From a checkpoint of a small mixture-of-experts model trained on Wikipedia.
Experts: 256 experts in each of 16 layers, a sigmoid router.
Below are experts of layer 9 (counted from 0) of a mixture-of-experts language model. Rows are named router (the router's row for the expert), up (a neuron's input weights, with its number), down (a neuron's output weights, with its number) and show model dimensions 0-95. Each number is 500 + 40 x the weight over its row's rms, rounded and kept within 0 to 999. Numbers have three digits each.
After each expert's rows: "comes before" lists some tokens at least twice as common just after its tokens as in all text; "mostly gets" lists some tokens that are sent to it at least half of the time. This comes from a sample of Wikipedia text that the model never trained on. Tokens count by the router's weight.

# expert 125
router:489521537444428570568506542432476505482455497503517522477541526510497448488511527536423512522594500529497454491466498552434512545539449505457483517505555546497502460523509496426511500565593496523485463559553457498543527494467415517469526507469480458443552463442477520503584541487423485534
up1:575459503532451476486467499480508491521525483581517558424485530483568545439524492534423562457576502518535513463574518536442436496514503509498486434448469482489456510443467538457516460553467511466553490534535470465566539583416508546470515473523468544456447501505521507482522486501443458550
down1:543437542555524440502554456503443493512464576535393550494434485515527564542500504475528535483560442477513492492472434443448443474473466514464443470442496491544522504479524514501551501530523461510477521506539507444527429499540511503500487610514569546507583464500441525458559527501490489512
up2:539476546433451463466501578497498495460510456516505538477521463498559556495496571529431516512585563528504548504467524571520503523452509494529509480592428497530519552499521548486504398517468498479413505475543466485570575496454501543553477491505489463485489526440523512467505451508460408475
down2:483578544554464482452480528460455450555433536446497524517532495502542500542458521506438415550505519514507489528557507415497543439533461452527562494434505538519580524456463517489532438471462509493498508539484526488475511536577525426512454446535479459504478445570519502545441483525503526574
up3:549487447465455548574500522468437501482548450447536445428596467502500584555445503538529510462529514461464500595511492557519481514487470537491520458498530499425454474573527535497534441447510487476487442600505475474476444473482512554528495515545534477461522502519491455569513507528458483516
down3:545509554548491485565470516522498445553504468510538498439480493517487525599470540498477494464435406480553524477542468537515526485576485485480455431489504514513505470538523574543458457484454481456501388489497554465525468471552541509496526466485611478410479526522506507473454519573493496484
up4:520513576461467483533535461537557488421534514513482500509478531484448545388522593536538445506504447512484410561485537517471449467442524503500488498502503470493451513556545444438491473478554549493489494521591516512574479477557470541512581453481510514514508526451475450432490491468527504540
down4:455392454492519517451461483540549539520487570487443555524482531480472540552460548489516525491519547509501464543548518485517503547511444539476497532465525459533474516383503561502472447563460491532475500577470516441470453454539433457575472482504530476544506520479521525474458534494601454487
up5:526475541473532471517493501442457558491437507484515495361452518471491513494602505488483557545541468474559513439465521535446486465533529499509541570600483521498454521466494472483503532555570566527481494584548502465513505475501463453473497454453504540441550428472517523456496519475473499474
down5:444479408507500526472451463458532558503476471484465448526542488465517603541502509489589440497450503471497536475467567439446517516540543477542517491482495490442511486524479542486486506505548497562447464480511524564446500529538465481433477521469431458442527575508503520525509577561540575541
comes before: ", ", "\" ", "'", ". ", "-", ": "
mostly gets: "ave", "ake", "ince", "there", "ame", "It"

# expert 143
router:467459504469513522505506495448520533468516489516517596493466590543506445451499524562492478513503445501450484566479436512454477474584492512511471473486512598484498525548608485494491504558549504580515453521549475464497487490470453535482550535472437461438527514453444547563520540479505461574
up0:471503534466531511510522454559527479537475524445519607430515527541529484566545438543488509445516525446480438447430517454448488526516467565541602476511482519502580437497548460532466541527482456510473432478475472548452489487471478506534466472462462496537472528496503577516477547492506580480
down0:498514493486463604507570519574487475540480490559489547475506425571506511546565453469436483483521561510574492493421468510517542514494536494483488416458472414563532543501491475511574504523500553476455540467532493509467522511472462520503495492475517477522528490438530495422425419520440514479
up1:509541564531478502530550522537511431502471482497484537560551569456491538424516522406516577516435524495496457566499487517479431552518500496474489475544517478423508503473485479469516537518458429532500480546554467541585544465509456511479481530437457476553484557474535404544460486457458537501
down1:539549587519449528427549521481525520532491515527527533472520532475535552514464440449497507472436524529453497484495549519549436513524493483449494499510489520488553492448399498515518501541517472434532505514491421499457526459535561495572486491487529406575416507520500543544493565502430421482
up2:505448450481480530543487507539499439520532436454549547455484428511477464546522534471505465489500444431506516492575412548558523470572504482473562509533467446516487499519444480523474508470566516516536508502538497476551482475532533438451489576441582542475485485439576485447470509523445558544
down2:545425437478514487492444492487519457575477485510560476470518456495467559418543535495428475500522546546515424530610474504524451508522484507558433539545557427492460499471452520534499475491474602482495457508523491462480482517498497510523550509479575539498474491431482499546536550456554489547
up3:492506451399483481445488428469456509512523429487545462492475553610508439472509465495408489519562498483550501512493457494498427417432566520533479482503508503463455485543461532547455520515504509504485463524514484526573485534514468548524482573480509533475579517504470542563536530471472544555
down3:458542509429469513375516432492572479543516546535499497536527475508471562489498469485507578481520503479441498545452506512502555504518450578523452523451485459510531493474535537522516472424546543458515506499528533442447470555449522478532494508559482541453512442543500446535400449535499512553
up4:550477521475511445445544506514535531547614480545514524484435528524481538419461484489451481525497553524483405559575508475501488466498547521473457530490529480468547481559536551499498450501504508472464485457547407481492522500484484515533512503500501437448548458481470448555459502576546437584
down4:468498553546511450545449505520585449533503514573501534479523488516473505564470455432461514541543524506591403539433489427486495512459459531543465530459463512526541542470445496503493568486501488520482489563452451470572500508528419440469439493551538536496535490523537499516532426491512458487
comes before: "of ", "was ", "in ", "is ", "to ", "for "
mostly gets: "population ", "genus ", "role ", "village ", "name ", "method "

# expert 168
router:479513569463472500513440501450551487450479487437516612469500532499464470452485512590475453452513523547508501512482503535516512502542471536506529595491499505443477479524530490500539554520534564548511471496496446473582510388472431475533514527454488531473523469439486579545511575441496493531
up0:530514532448491563469423449524424536430497511513514499456518497497548546513532540471476502534536475447525500451407486507481512578514453488465516501513513528422536466484505487536460515465533519549464449571508448505525491533470554511568461555529568500563511470421429518565512454522533415522
down0:506505474485476496538504451536487562467378572483470506536551436440431528490522453446411520563481487508505521452517562465535524479475568507567463573469514472535511497522481446527589512462486558490457507466486510439470574496474575511492493487464513480532492493517527441565488566521491496493
up1:562539508527513531467566588492514438465498517472481530508416484506515413498522505480522541391513482498504443525520479562588487467525477495532528511513485495493507492504573439523530428572491507527557484557506514474551452502389565499501486530437476484495485447477446539535525515445499459542
down1:514534496474499501478498484488550496499503495468473480490515471599561504457499498479536491477540533484492545465496416554448449419486498419496389552489513532540480555512569532433477530434456496519500493544464584580484480485457551503430506535463530500468527516477493535541531502486542434596
up2:543531515557497482516476528437459530521508516498478540534509514493445444422521553523458526526462496491515438470543528455465452386495559568476461482412475434487557517531510550473522511502536543481556497455407501482561475445522563536537458547489438496543511428443460546477496526506501497520
down2:513474504447452479575466529491506462463515558519495470461467496492525481508498418392515509424525537518496476498478527544525543525552513482470510555515584615470499506488472472460446523558526456507433518495564445539487479524490452494504512476506542604534459557493491506509535468497437545411
up3:509549575472426566496508496521468483490492478435482520438539458515505473438479570446620493534512514506472517439453502466477565514480569529487496544469506495512469450481532445542567464470566481457482464497422451466439513472476451488506474483496485578550531510518568535512471490528531449565
down3:497499516482554460554565558476563486499584478485494544479493578480518447549545500479540487446541409451517519486486468540507438543478508475501556470501467515509483483458500506522451516572536517407534528399476486479502390496529468522430418463500561493515559510483566499514465496512515496506
up4:494487549540474578547465485552511446508506503443523497561500466523553553515494550465525480495510503393464545454498448504471535483441532550529604533450438492476527499530592504525591422443449506491512484480541437495513509517525486493494461507450527455483481459453517484520502435544464502575
down4:521514463465525485522489590453497591564437524555505475538525540521506388527484473438484517496460516504549545552529487503512502446496459477542495573506573473485503463461472440519516539570471521447540529540484434468540464532414556537563444436470467452458510473503510526463478504523476493475
comes before: "The ", "He ", "In ", "It ", "\"", "This "
mostly gets: "). ", "\". ", ". ", ".\" ", "', "

# expert 229
router:481568485492478506581533511505599532497491502461480583411518487507501416502518503539465462510505493589470540540435534477528573489502455466510525489494517515508445556575530503448557501486503506550481440498480470458473471448449474493554493534494463438436511538440505562550546564515498449529
up0:437511497504457507532496598544481414488463539496448539433530476446495493476503537523473519539479435517479449515522437563527494522488522522564510491482441485466501548475513573435605463491552521486523444434512485532463476414554469505424531572526534488518486523518539564491523469464474476468
down0:533457518429512513529497474466491480455519512505525436540549566495436487485488428504474489383467503441552544539505516480533489462423500501495528504521491531525511534532538477497464492518542474479503534477492440542429460467492536489516499557530558545525571488461408496613507504537544409563
up1:459517511517494517551529479450445489424516442518466523497548508490540494490582456524482490462545509570476474481606499581502480451530534503469507476492509448574529490451510519470547447447515493500492504550479446466533468516500577501446474485377570522447596478523508514520477481436501464532
down1:537452451537552463434484481498478516444528396490474475548522506576537512514533501471527545457589524465496401463515439480524489470499529526487465492566517512502568552495473466472486567406492519514509566498494464565516585517507529466429514501438507502409532509499467536533520502505536477477
up2:551551517553481519575503481461505465491473488515467588444509456457497498472539460536486453555493460490419506407503477502529512456601462445538576503498491532489550530502515497470586518552594526507489466590488490470510462484489489485508505553541421540488445477426491486479472457462511491474
down2:543480511453534506553504518399532530496463537419487446523526533455512545486530491522559474550470531519485546483529502515444488520483452478505495511507463479491553510480496534506587522531562497513503450523470519469498492508431564508572513442410436521533479503435471472530548444577550408418
up3:530605446493462475490445528495521466463541449479562476542559474545507499488517518523430499469515510529494519499523466418601535464486509536462460437523512477401516468511513544442539465495517543499443521557460467528452482460546449524528480499497549527492495496490569490544421501482408489573
down3:604512550527463501517434495537499452417564582499518528451549531479400483547436511509529480481495561523485510572518446483449421490478470509460487521431474521475494518536477586467511518489525466531497588526519523529546464461428509565486533486493469499463510478514468518434499544449522509510
up4:471505562484499527488506543482580445568551552439483483410422443514513485448554537507454516514517467450472508459530567530522536500507474543485482496471481483489502534500524557463606520539497521476498461532527476477489467474500607502430495534435496518431414543436535469494514471506530440507
down4:533593518491570514553548505441546519486535468452484508483528478470499521464515526510513433498496506517483511531515444550557509514477518423416542477538541471520441512461510567449486562535513419462581382475533502505540472457530478535458437483453459496465505508572514429498503552529507472495
comes before: "and ", "(", "of ", "in ", "were ", "are "
mostly gets: "cos ", "ans ", "ls ", "nes ", "ams ", "les "

# expert 44
router:478509578489456541568489531421487554454459478454549519395510539566457474417452470565482487404479556484517456523505515547541507423514474512505522549533514488427494498546514528481497566501477528507528499527544495474566526486480456542542532532439462455474510484538494583472502544527499499531
up0:505515570499536517530416439430473495458513544451521524508459499453386557602484472575451438524539506462508528488465477491513535505470512523496524490554469530451537525524537502506509485562502536526470469562540436422527477472573528478453473494473518492513483489479427536510509492611485525513
down0:445548507468502451516474494485583452446418517535493518528483422474540530476482476570459528491491494517619524576533504489501484498481519496498517440477558558428487520444569482489492486456530510536494563554486467508478491524448440539530517533447488493491498557554427516416430516467516552510
up1:379470486443477494507527524488519499515562480512549532577493537421525435575526532551447521485516492504521468521495501480501484512494486501504476465528538459409483489455562518478556540454478531426624481497526449527536433489493508448484459546522497517530509475504545584557441461489471481514
down1:458469474480526479469457534529457561521484458452510502542484457565502559544468434440494490490476544486521477537580501518534469521454532539504465498479555449592464452518486472475468522468485554559535524488551490492481487476594450493526563625459481485480508444470521428497537425482506563490
up2:568516517540456456511484460508500430491475382470477527427504459553500534533485526450545489531531448502564521506488509484442530510514499511543503631561473517483499476466464487428521499579529502554530539498513490479476511459439499550455538530520397482526492467498457470467450561504555469467
down2:531467535536501554410434462484430459459548437511480483531510437451458417493437410450527508474561493511514521593447508547544474498528501527476513523465529474502505505533581484529488542509517523512500558492479505466455507506445488543503491542454495518490495585507504475603507522446495538581
up3:461546469520506505490470425434518533492480541525566488443557526507500447481495471482502472506441508539526449472477518526580526460525493571525589516487454474444546517511461514517437501508432515471540527495556481435583523605490462484531485520464458448405534449579501546483486488524520531467
down3:426534424498503503481525574525485474517415539416522460512460502526593504486497493475561441524467502533507534498466494509471547476538478508485491444558466476519509478525524524503562447464421515569509521492482482493524511497441522541561581513554475506475510553482448483495515462437612481412
up4:539485507511514568526478439477545437469494484432566507525495475525505476448531535479527520523561464522506550476494496574567519491477537498526511496489436581483522468532505504518552492433414565455493488430516443497463487474431569443515428596480527520490437479539468477504420483522557512526
down4:443482536545462513523414428508538528538546428543545501514541543426472537502529472510448475551510481500402550453485524469541487536484516441483549500488501537525486557499520536466523463469478517461510511522548531481524482474489527545462527534567448548534451504479473383593519449519487498423
comes before: "the ", "a ", "his ", "her ", "an ", "its "
mostly gets: "between ", "by ", "alongside ", "under ", "according ", "with "

# expert 135
router:512478555482456504537472525437473513484371490488523528493557517541495462495529554494394485488574494550508464518515478540455518519495475518481551575556493535498493520527547481458559552491523477520455526566540446481477525490431440528478556543493520464467493419479453567503556565474452448516
up1:577456554469565492543513454481499510535517411480513508471514471510498499498463541452467504509545478547422552505525500502513476520489519528460502470525492525518523516422540505442533464495530494459516448551454546513539479512360561444460429599542514561476470497441478553551445522518532482515
down1:491514553515550517480561457469442506425501467455386497495499490495467489481516478471452455534519443529461515470569486495548497544533467442501527564550490448438593503578516554472503524494540486462500458460451448506535555483505513442544464541549501593456486543542501502470475498583519507476
up2:558447526486542526487530481472494536384491480464569486489415566478431387523549474504568455516529539523526497488512493428469479493466480482530509447548476531524505549545487548443502586513539465464487476487510537464503507545464452458529441532530477454500573520514515494494519542503518521595
down2:485480525443548513520543483509496586527487545502506397536435458483473477556469508524526442519576566508478546491499482569490434485460527407465501504469579477514483470505555556461547534534475480430533519515524539522565456452530550469501453481467531486527434519456496507529474472494535404473
up3:523437516597451444469482514500481411506456514516483482450451501536446493447474542516437504573541529483419483472549424552453509517534514565482544589491458548449501536555464543520499522538517491523528506475541428531431487501556527503487543469509430533490508453533497525471508561496536556510
down3:489523488495518409502473541625516498478465508564491421517509518491460530467495503484544497481440468560470502512485434556463435540491477518520406503525509482474570513493502501529430470553503474468432514435538485477477486541507555524477588531516553510491508554509530384538468543484505503548
up4:428509521475456503521477550481481461500530470506464486411533538449481414494577475472451539429498479490519473449470470554507508580490439531525546521570505554494475533506460472462578536498512542537582529514572545538440451491506542466510522495487561524424501473557456521549455537461472495524
down4:506475544527452493515471495557508512494539512535562496531479540565504461510486522428521515536422519506544492485504445487562532486471473560536522444511493576551580458506566470506512437508506522466575469493512566458474581499405472514508419417460487474480436477471466514564498479477484422483
up5:563471502454530556524514520440499516484522478469514554533576496544475496450551494485522537456536571492480487463499520552418481496453515496436520454539460536448467526575500572485563516487500472487491549571478547494438504507434506554472515529509407497411541441545524504541453528429449519512
down5:491443559499466448504499452438483436503460522445511561496408493527556492563462516561503609519541554515560477510519470567486540458441445423488549495471498514472507519520507492527484481542541444499488541507488452450512538470455559514466494469499502482496542546509471572460556451585496447473
comes before: ", ", ". ", "ing ", "ed ", "-", "s"
mostly gets: "inking ", "ight", "ook", "uck", "ake", "ood"

# expert 243
router:476500487507508508543494483484493537507475507444517568471530569558506467502480496580464497494502419570466526549482454546481553403530395482484540510509563551444492522540517514471528483533513530580565442485488466406495523455466448455491454487521539519480514476497452585500554530566478481489
up0:518544509551580426514489449547526540475503474485491440450586577536536489539471553500479478489574491431417554558464514507479471453463424463489561572578496483464553549531519519488541504483470472540537508539425493481518489533414481497451511527522470522431523488480493501519529478489461476486
down0:497512419542475522504529523486511498465453563550500542516423481539537562464417521472523501473450573523457436478492468547508532475498473511528519453447608500424480490476455507500441601543493516456462514520552495520485534480555470529446508508551468522561457531534475501466522490556494412543
up1:499548526477496480580463482483419430514467596469550481525452466567472422475556498545486491489547456528528551516505490522570518474544489589525513497525489546467495541540465521501530458451492515473508537520502460413465462422442522502487471481547497547509467499534531520447442479550449418537
down1:488481461465458446457521464458502466394562515503480543485530536456437533442453527483505473491493520464554468559500532400484459589497532414538471511513401511484524492490525487504528490517495471519515526501474466545486479535545553495525545598545562449516577501507481476561562525527481496530
up2:513520493485513485511489492493466494446520534525485501455457561566435436475475508602501495472529505454444544550489518493481532428468402466544504525479502526508476512525521503497533519589516519448547482535437494508430573558436524526504603476479488463558457529422550473549466472529556529470
down2:429522543434546526452491460476458509505513478496391484462481473551460463512492563472552449540465493566522510458564500492473466456526533480563448499502462495575625488478494528487529558490477494421470524458544526497541455494573420496511490505550543563537491482491487505547483447533508524528
up3:525462446514558491509471542447514531576517508478563523496542597504502467510480478555499539466485453516493495546498444558454486486556470516468545454445428603470506539518491529479486494519494589548484470470513490448437539492451475481487505458461534543580511490530411539449546480559433494479
down3:465498544486529513520457451539461479517534523460509493503472488598518582554515459578569548502492443504464445466494395483465504416498507452511479554571562439383504476512500463511517437486502533455546529499509490476457502512555533463467437528465491532504540532485507515577541504491509493531
up4:537438575495564512508537514484477483506485487517416560510510523506487535510517462533471514464537503523485447528569594456456489474475468542477518529472576470517504455527491445463503441479563470515447500477451459458509535529486595549473550476494396527463428427539534455476501473544545478555
down4:497472527572410445503530507471493506505573452513485526453492531515514474506431540523434461498502506425508551534501460479524452524542465540474522436523484481502420530533506475491511545436488478443518521457534485506534453477432547573491539537460549499549508543540511473546515380551482585548
comes before: "(", "| ", "and ", "of ", "in ", "is "
mostly gets: "ensis ", "um ", "ium ", "ques ", "che ", "ii "

# expert 90
router:437537531482420521518480517468519573477498444480537536443613499512489474403520487529465483445508526473445421461507543549455583501530441552551491547517519495505456477506531505478496490549503525463527458554524464481514577436485526541512573504463504459473579468491529560505508503509524464555
up0:468495475478488518557432472465538464516521458494537542479553482517483534442533532493565563430469417508508479462522542521556490424532513494595483516477519566455471522448484508427569483549508536496528500505496447563506547499511605505461478506487505431462539525500420538495445569479463469517
down0:441508484520512485488449480544571456571548535562504499474533514478535622479410473450543534518473470530533470510437437470595463509522520444496516543447506506444562503501465506426505469539471547455469526513494539527438447492527486505458542508406522462545513514462541469533480531519529491506
up1:461492473503534528527487556470512460532459514584487457559585490513408487484496450483483467467532462480447535497507483535477503466567495492508500525476558466516475480443463492485569495541541490431571499558476430457481531467512516545540550482458450569513491449513569550466477555571401517461
down1:450477581497493446493538525492511560544456474440473522559520568513486521462444521517485539521462448521504500542523505507480495435520527582467457494509450583514496407545466384548560481516518449495536485417512488489517538504461444464452477558504496491529499497484496477472566517542550465584
up2:502461526598441542582481543490503486470548458548565494471549455504507494463502477465479439495536474472460484502489500553488552515528348497572447482499590510528478507463499544493524538476455515504558473565494520486523434519473489491481510434480444534561508430515496553496460444493518509534
down2:449493577484515506502515449455497489496507543413498498566497537430512532575481460443493516497500537528473569483514407482480413515504552539428457463543487480518438535528499496504512488493489542488523566542534508552471474556517444499457535553488499545499507567448490538453479518483407442587
up3:418480519557520488456475480523538596497555443552554466497540503503510468587466506500477482479480546591503418458398507510495549484454492450487498548441492445482479469559458575534503468538526580541543476481538485498544510468457573524500509481462520483474576514448477491514498519448514503494
down3:533505550474505472498488509486531511480507422537533534475627521518527506533477388466507502508575597486435547526481424485476502470505436500478507508483456474475541500466472546528527489500497474440504512526496487446560496446495487476489588486478555481573514561454493514523510521506565408432
up4:440487473489519512493442497509483499477452513442570530507490568472448534472618521581529514503536476459507473475545529474513586498478439543549456517468451429565548480478567476477458501559505512520446455521460460458461502503432572487523470493536497481460592488493541530470495489559437490512
down4:561491449517571476515512444587507490516519400536588496524460540503516475572576561499540507478486544487508450493456550507507538509527482461562556488474437515576511507471513487476472537503447539548484535428517440478437482540516495482450459509437511454406513419478518505469474517499486487508
comes before: "the ", "his ", "a ", "birth", "her ", "he "
mostly gets: "before ", "After ", "By ", "after ", "without ", "Since "

# expert 1
router:424465514481512508499489537483499588475461430479500547440558573503469437474513574504498458527496469611551483460438498537532506507535407478518548571474513555496512519563558480488477594492553518501469456548513448472520538506493446496484508541464519476411500509496434533493528518506466505495
up0:473557535488458459508481541459474496533520503411450485455516619529462484491540458464518477518499529472524520415483533554575529509489449505434540508508449509453512483515483539485524575494528538494489537516458443464578574447477497524498489520444526506428533510543484463541430505498518614511
down0:505446529472546446525454534488430518516497476514457490471478436425447496520531501502487468499489559551479501472464564469573525497555554481534516492472555457495510526551564490453559492482523561456459473470504526585514503573478495482464397490493600450527463544479421534520523537518429516486
up1:494503450482439514457489531485538563481449483439478572489533514532508484542590539506511508591517386458481554470541529459496551481455468482490527534511536478510501495516424531479539528515505470541401489536484520459534481471456483556523470539436531569467534528534459515493492526410456533568
down1:484490440485475555458544478472569580463485486494492540533562472534557483438573470463501539459439524489502526442507572476467486440522518483556495521471437450507497488463518541555449441463463501464479540541567461497484474596547491485574524514494518493546554467522528415513411493515520481483
up2:562471466565442488486533511445514534500493503507551528465469543490431446505533547434489417584527470392555450394506480528545500501593525556511463541473482571502471545495493538403493499494467460505492509574506535510486563492562482503490502517480456486474504482464493516509553541495497510477
down2:466474620515548467473419459521453468522497451559521543490449501582495489526424539492563497534478522547423495466536444451494545520514477509489567496541547527528494439449500484514469525500426531476539541518434489480527497541514472503470538516472555446570521501482507536411491480525551437502
up3:408538497479529427490533534485542525556488535485477532520540530513508376540470485547552518494520433442479476500514541475497511541556509466578535543496465465470570469482559536508469493562530565512539454489514528479482479461557474521475497517468454488422414507497474590530543450546521465486
down3:466466416525537526530507462497506481463491510460460538524473488535523481495439490468451471492514467496485478453485483480512456542495480513428518532522564536532536477478539552548445452493428492541480466641538469486436430505518487595550530534559496562441476479463494563520483525491573528567
up4:470504529445537477487480578485485439487556563427487517554474565516478431463475536538500459505510531515538483498549469567469560447558536479490472450548417573444551466590557459486444555506501488441506559521497521474500503464453514516493503517480454522462500525562503451512516514409491457526
down4:533473509392501547406532513498493535524535477470455483504494535519484538497461521470490419530505515514469549523587419533504486474506479492546475439480534487465545496543577558442536545498429499496501551505556495546512554515499564490442547436497490498449525489456545418531486476407503482546
comes before: ", ", "'", "\n", "z ", "a", "e "
mostly gets: "mond", "ota", "ko", "ki", "iro", "ado"

# expert 141
router:504534550447454485473484501420520563509455460492489535445532508542527437501529566478469503510541472619526497522462543542473551527511429529483509545505549499517482445525549484517497582498579481443474457539513448480561515481474405508526523500468526472433488423486517558466549548503510446528
up0:464447524501430556453504516517557466455478486466416496575517469522483495475541462454502473486560494593525471493468543544405529577477520503455519491524486539534460490517534493526496465462541537484507531533456470445590552515452540507477514571501437489453466543511516536569478407480492464545
down0:498493519477488469455497415507461501497553461524479544502499436413481514574447503544510553582416448520469508536496488526532560542570475513488491496484572535531492512553465557488446497510540566459487469464565530554542487469539478548473463479509429511446492450419531443555525442494526492520
up1:543539564496427483470507505564453536463430478435473504495502529482518445432450565479482469566503449574506497493488525511481552516539483479485489484462510443564505568585494565542535512526443536472421445557467509480545588484522464556515533431493530507493449483431489511473458457505506492490
down1:538481555558475542498528467516525486534472553508474484539460513566436508570503502561543486463572528437416391555466441554530504449527483513473494475477562601456481483469481560539485514500515521454448522496557487496520458470496491519455519495441507542462495514430526460442523527459557458511
up2:500538563446543438482439492476517554506555500529448569442542513505502435505511548479477508466498515504524458537468536579455566472517483546493505503567480410422497406508491548447552536483507523459494409546536487455487441501513518486563569502461533498525465431510516504453475545542524497488
down2:571519493472404507532532464571523457541467495467541491487502437491539505569485511493566457550513463546497469461544426491498503455473545479491547501443585574503551543500491448471422531449540484512555501472459509477527491483457471486545443460489468525473496438589545480508586505472483467538
up3:462531472507422519511488471472434510515537482451545516468508450580564426559489513427458491541476463494504465584488498517482562510585483477564499539458561529561541512500496463442501496463480548446508476558467490548538499473478540456530487576501524442532475493466543482612495515473441495493
down3:541465537501511502448524558534476542520570546536447506540452467455491504513484514516443497554526548600519571427498427505570489493458412532437521511526484521401467494503469437488545463536475441441484477525471539462535495499512551529525446440532486476498530519535488519433535486506440537545
up4:515517592519439517494514498491483475557466486552509484526430550491477443516494525449473463548497466583466552559472534481555497489554519531533522461506462494479437458461499426571476486518509521456382480526499458446514497448437512565524502546548411489477520545528462490550454552522521499549
down4:461528534521509510536398553437524516521545459451426505532544499495530523545534487517457434494484482532439535565505464470554506561555495511408532509486514484459542477460528385515505501462554507504497536516520473479469531602503488557443519430492514470493466564414496470483525481488552498510
comes before: ", ", ". ", "'", "\n", "; ", ": "
mostly gets: "shire", "ville", "ford", "mond", "burg", "ald"

# expert 164
router:511490484433540492486492503497540515490503456458542547433528527566557459449497536518496442449507492536467504556536448511438508458540466433464494503500486558517468532527612474420560530488516508550504501458550511517551514440461462505465571540432535504400529483444467547487565510479511482555
up0:492467492514528489476494528572587478517544525488528525523535529556492407500513501487514558496527527498489558442538392540460560469495482489506499517485482571502481467546535505516491497530501473520501497448481474503563489448458451404442528474435423467493487505531431578522548467408495443557
down0:458534499486484507433532469391540488493464522607494530417604523534530577485468458459488529551558504469551475521517467438489483517494500471531423507463469504471542494484483574524458570525498529453511458534520478504492464513476539465525450464457445544559477550550485438517557523514499510485
up1:498426397470505493473550501540477543529535489461555557443453514575409482471572528464520446528545508482422489555478501572481510496521522493466457521430468482498517541500560510427510481475564501459459498567476490504476575510443462535472474466542566517464465532488492514533461544529458505541
down1:510504484502569491459419499483418517508451509479525547570513420502494525425472511447578507430557515550514460550525529539495483510401566507527537432476517474478522458486506489577538475509467531468526551470513478585496509457485486465510504491557539494433468477472448505517523463575489570468
up2:570523524495512482509512528416567514497507456531501481473599475519541483458544516474519428490491445537460505500547493524509450494497485477458435526521503599477521574506540503427520554534481511553505557495534496477530471485546408521465485465483480499411524506434449477489487563517390501555
down2:478489539500513435506495472513426540553496529499502449518469491500467470557473467504539475521441476495528598477541522542520472463501602542451545436556535459533516500432484440426501494394578501497463476478441529494527493469488546430506511478483481457536577534536528529474543504577485516539
up3:534508536507492509484477545462574453480490443458522516431484538558485556525464420478440508430529572539449485523571462537416534486455516484536488487570515544533428488467502466459503455516552547563515459487535507462548498497478478484476487501511490567491484571539545441460484534502490527609
down3:492518581495504490459523571495541535501502412529504555537485460481457516468482535558451490515543543496505479499524502479485493427554511496496450523521469484500439487490433493543483511527466522424553489434495537582486460526523459498538440392520464514483547509489531517450404617538533481544
up4:425532473478482495415453472522518430510516472520480517448574498460542477508436578604462472518500450502512483479533530476464527451464549492479483525486457474499504522502568559455479500565562486514526452425535520565521509434539522510510444522418523506438484575539518464504535468480513547562
down4:532460533487510516479580520473450572447542591513430465491440513502507421555502482536465492487509420486462566488494520555436514499503516529442504504473452623456447536505471476497472538462517488483494582562527539522446452505492479583504523505424449548479486457518522535513494509497470495526
comes before: "of ", "in ", "to ", "for ", "as ", "and "
mostly gets: "role ", "particip", "number ", "part ", "interest ", "increase "

# expert 56
router:415558536453503539487548525446439518474499511499515537476519566540506473495504518547467500502525483596484501496475525541387552483589490450479497568548548491436490507543484492529577475484519471520534443512547440490551524475457435551498491562423468450469489528481459536508510535529569481479
up0:484530548451539542409477543483507443472506503503536467500486541412482448552456525454490436521582507490542535429477503450538541545557514523576476511569573496530496446554554470477515494471478422456479504531479453491580485545471463523491469496483497407427482506509516487482536484505492559464
down0:448496493553475553516541477508525500413554439517509535475613456419506470485500508515582517510503495552514550474431509493498474468444446469529534504456506484491495498526523378487521466478462482519524523533508438560585493492483470457466501473499550482602453545522576475515473501480510516548
up1:535455567436516577564438496431475566498498602494549568436450511466517516533528531535435457514498495509529517516503465451450445561532480552485508497547495504465533423536461496436509530438489503495609538494487522484490472497517518542482487561516475523477497539510436496543456434508517539526
down1:545522546532481523528484484459475512468515468535483514471475456488412511527573411547468536491502463571480627478505503492478505522499587459499426540480482528491519470473399491505506514478523496497382513510466486511467487483479476517542549537579455510497410477515525530527552550489553477530
up2:444504522505553569532489602482432535478469506446495490536518495501495526453467514532497511465507462528481517413516462467484486525531460574463535519512497454440521480510493512522583504551531485442514497457564400523493403559445456479487492579493562459436534564490556476493451529500534494520
down2:536509484450553506524460478541554528614482583582503475505514461508527513422480555507472496506525501480519491472514544453483465536490502571524481502474476473542469520499442537516482487521432500484457494480536570456464445570518512531443497525488478513387470515536416425426511518561496549475
up3:447486530472463494443567601489432488491546562425477536503522537533519479509491545523527513518457503536462478495515464494466504490553457515455423434472468474445532573527471539507492415482557474551448479533529505465571537458446520582484516574506461496506533522463500522491402537504548514509
down3:503546435479504568547465423515562514538543548537429451485483546470494490501403428510518497459423512466506469464482504560494552436529494509469482543545520526436495465562506533486531386522500554455546431458523491550439531552485495519519576514479482530539543549482517488484487517499509486469
up4:442460524508525559463471583476473565510491539491549574527421526497461515424491505559483555497485471604492469445494543484415537467542533502463504433525476494484538511531480518532468379422540470506523478449568483512547514479444499518540497536461478500464516511448488526473529460500555496501
down4:542470512455546498522503501552461512526441544478470515432494601513516498498530474536485494527425506486436525559477480484491546557538434519514563464523440485506509528539572510411443480528479519442476499527457503474382549501458518529526544573470486470495587555502441510478480460496523519441
comes before: "\n", "==", "The ", "In ", "\n\n", ": "
mostly gets: "Website", "= ", "www", "Binomial ", "://", "Species "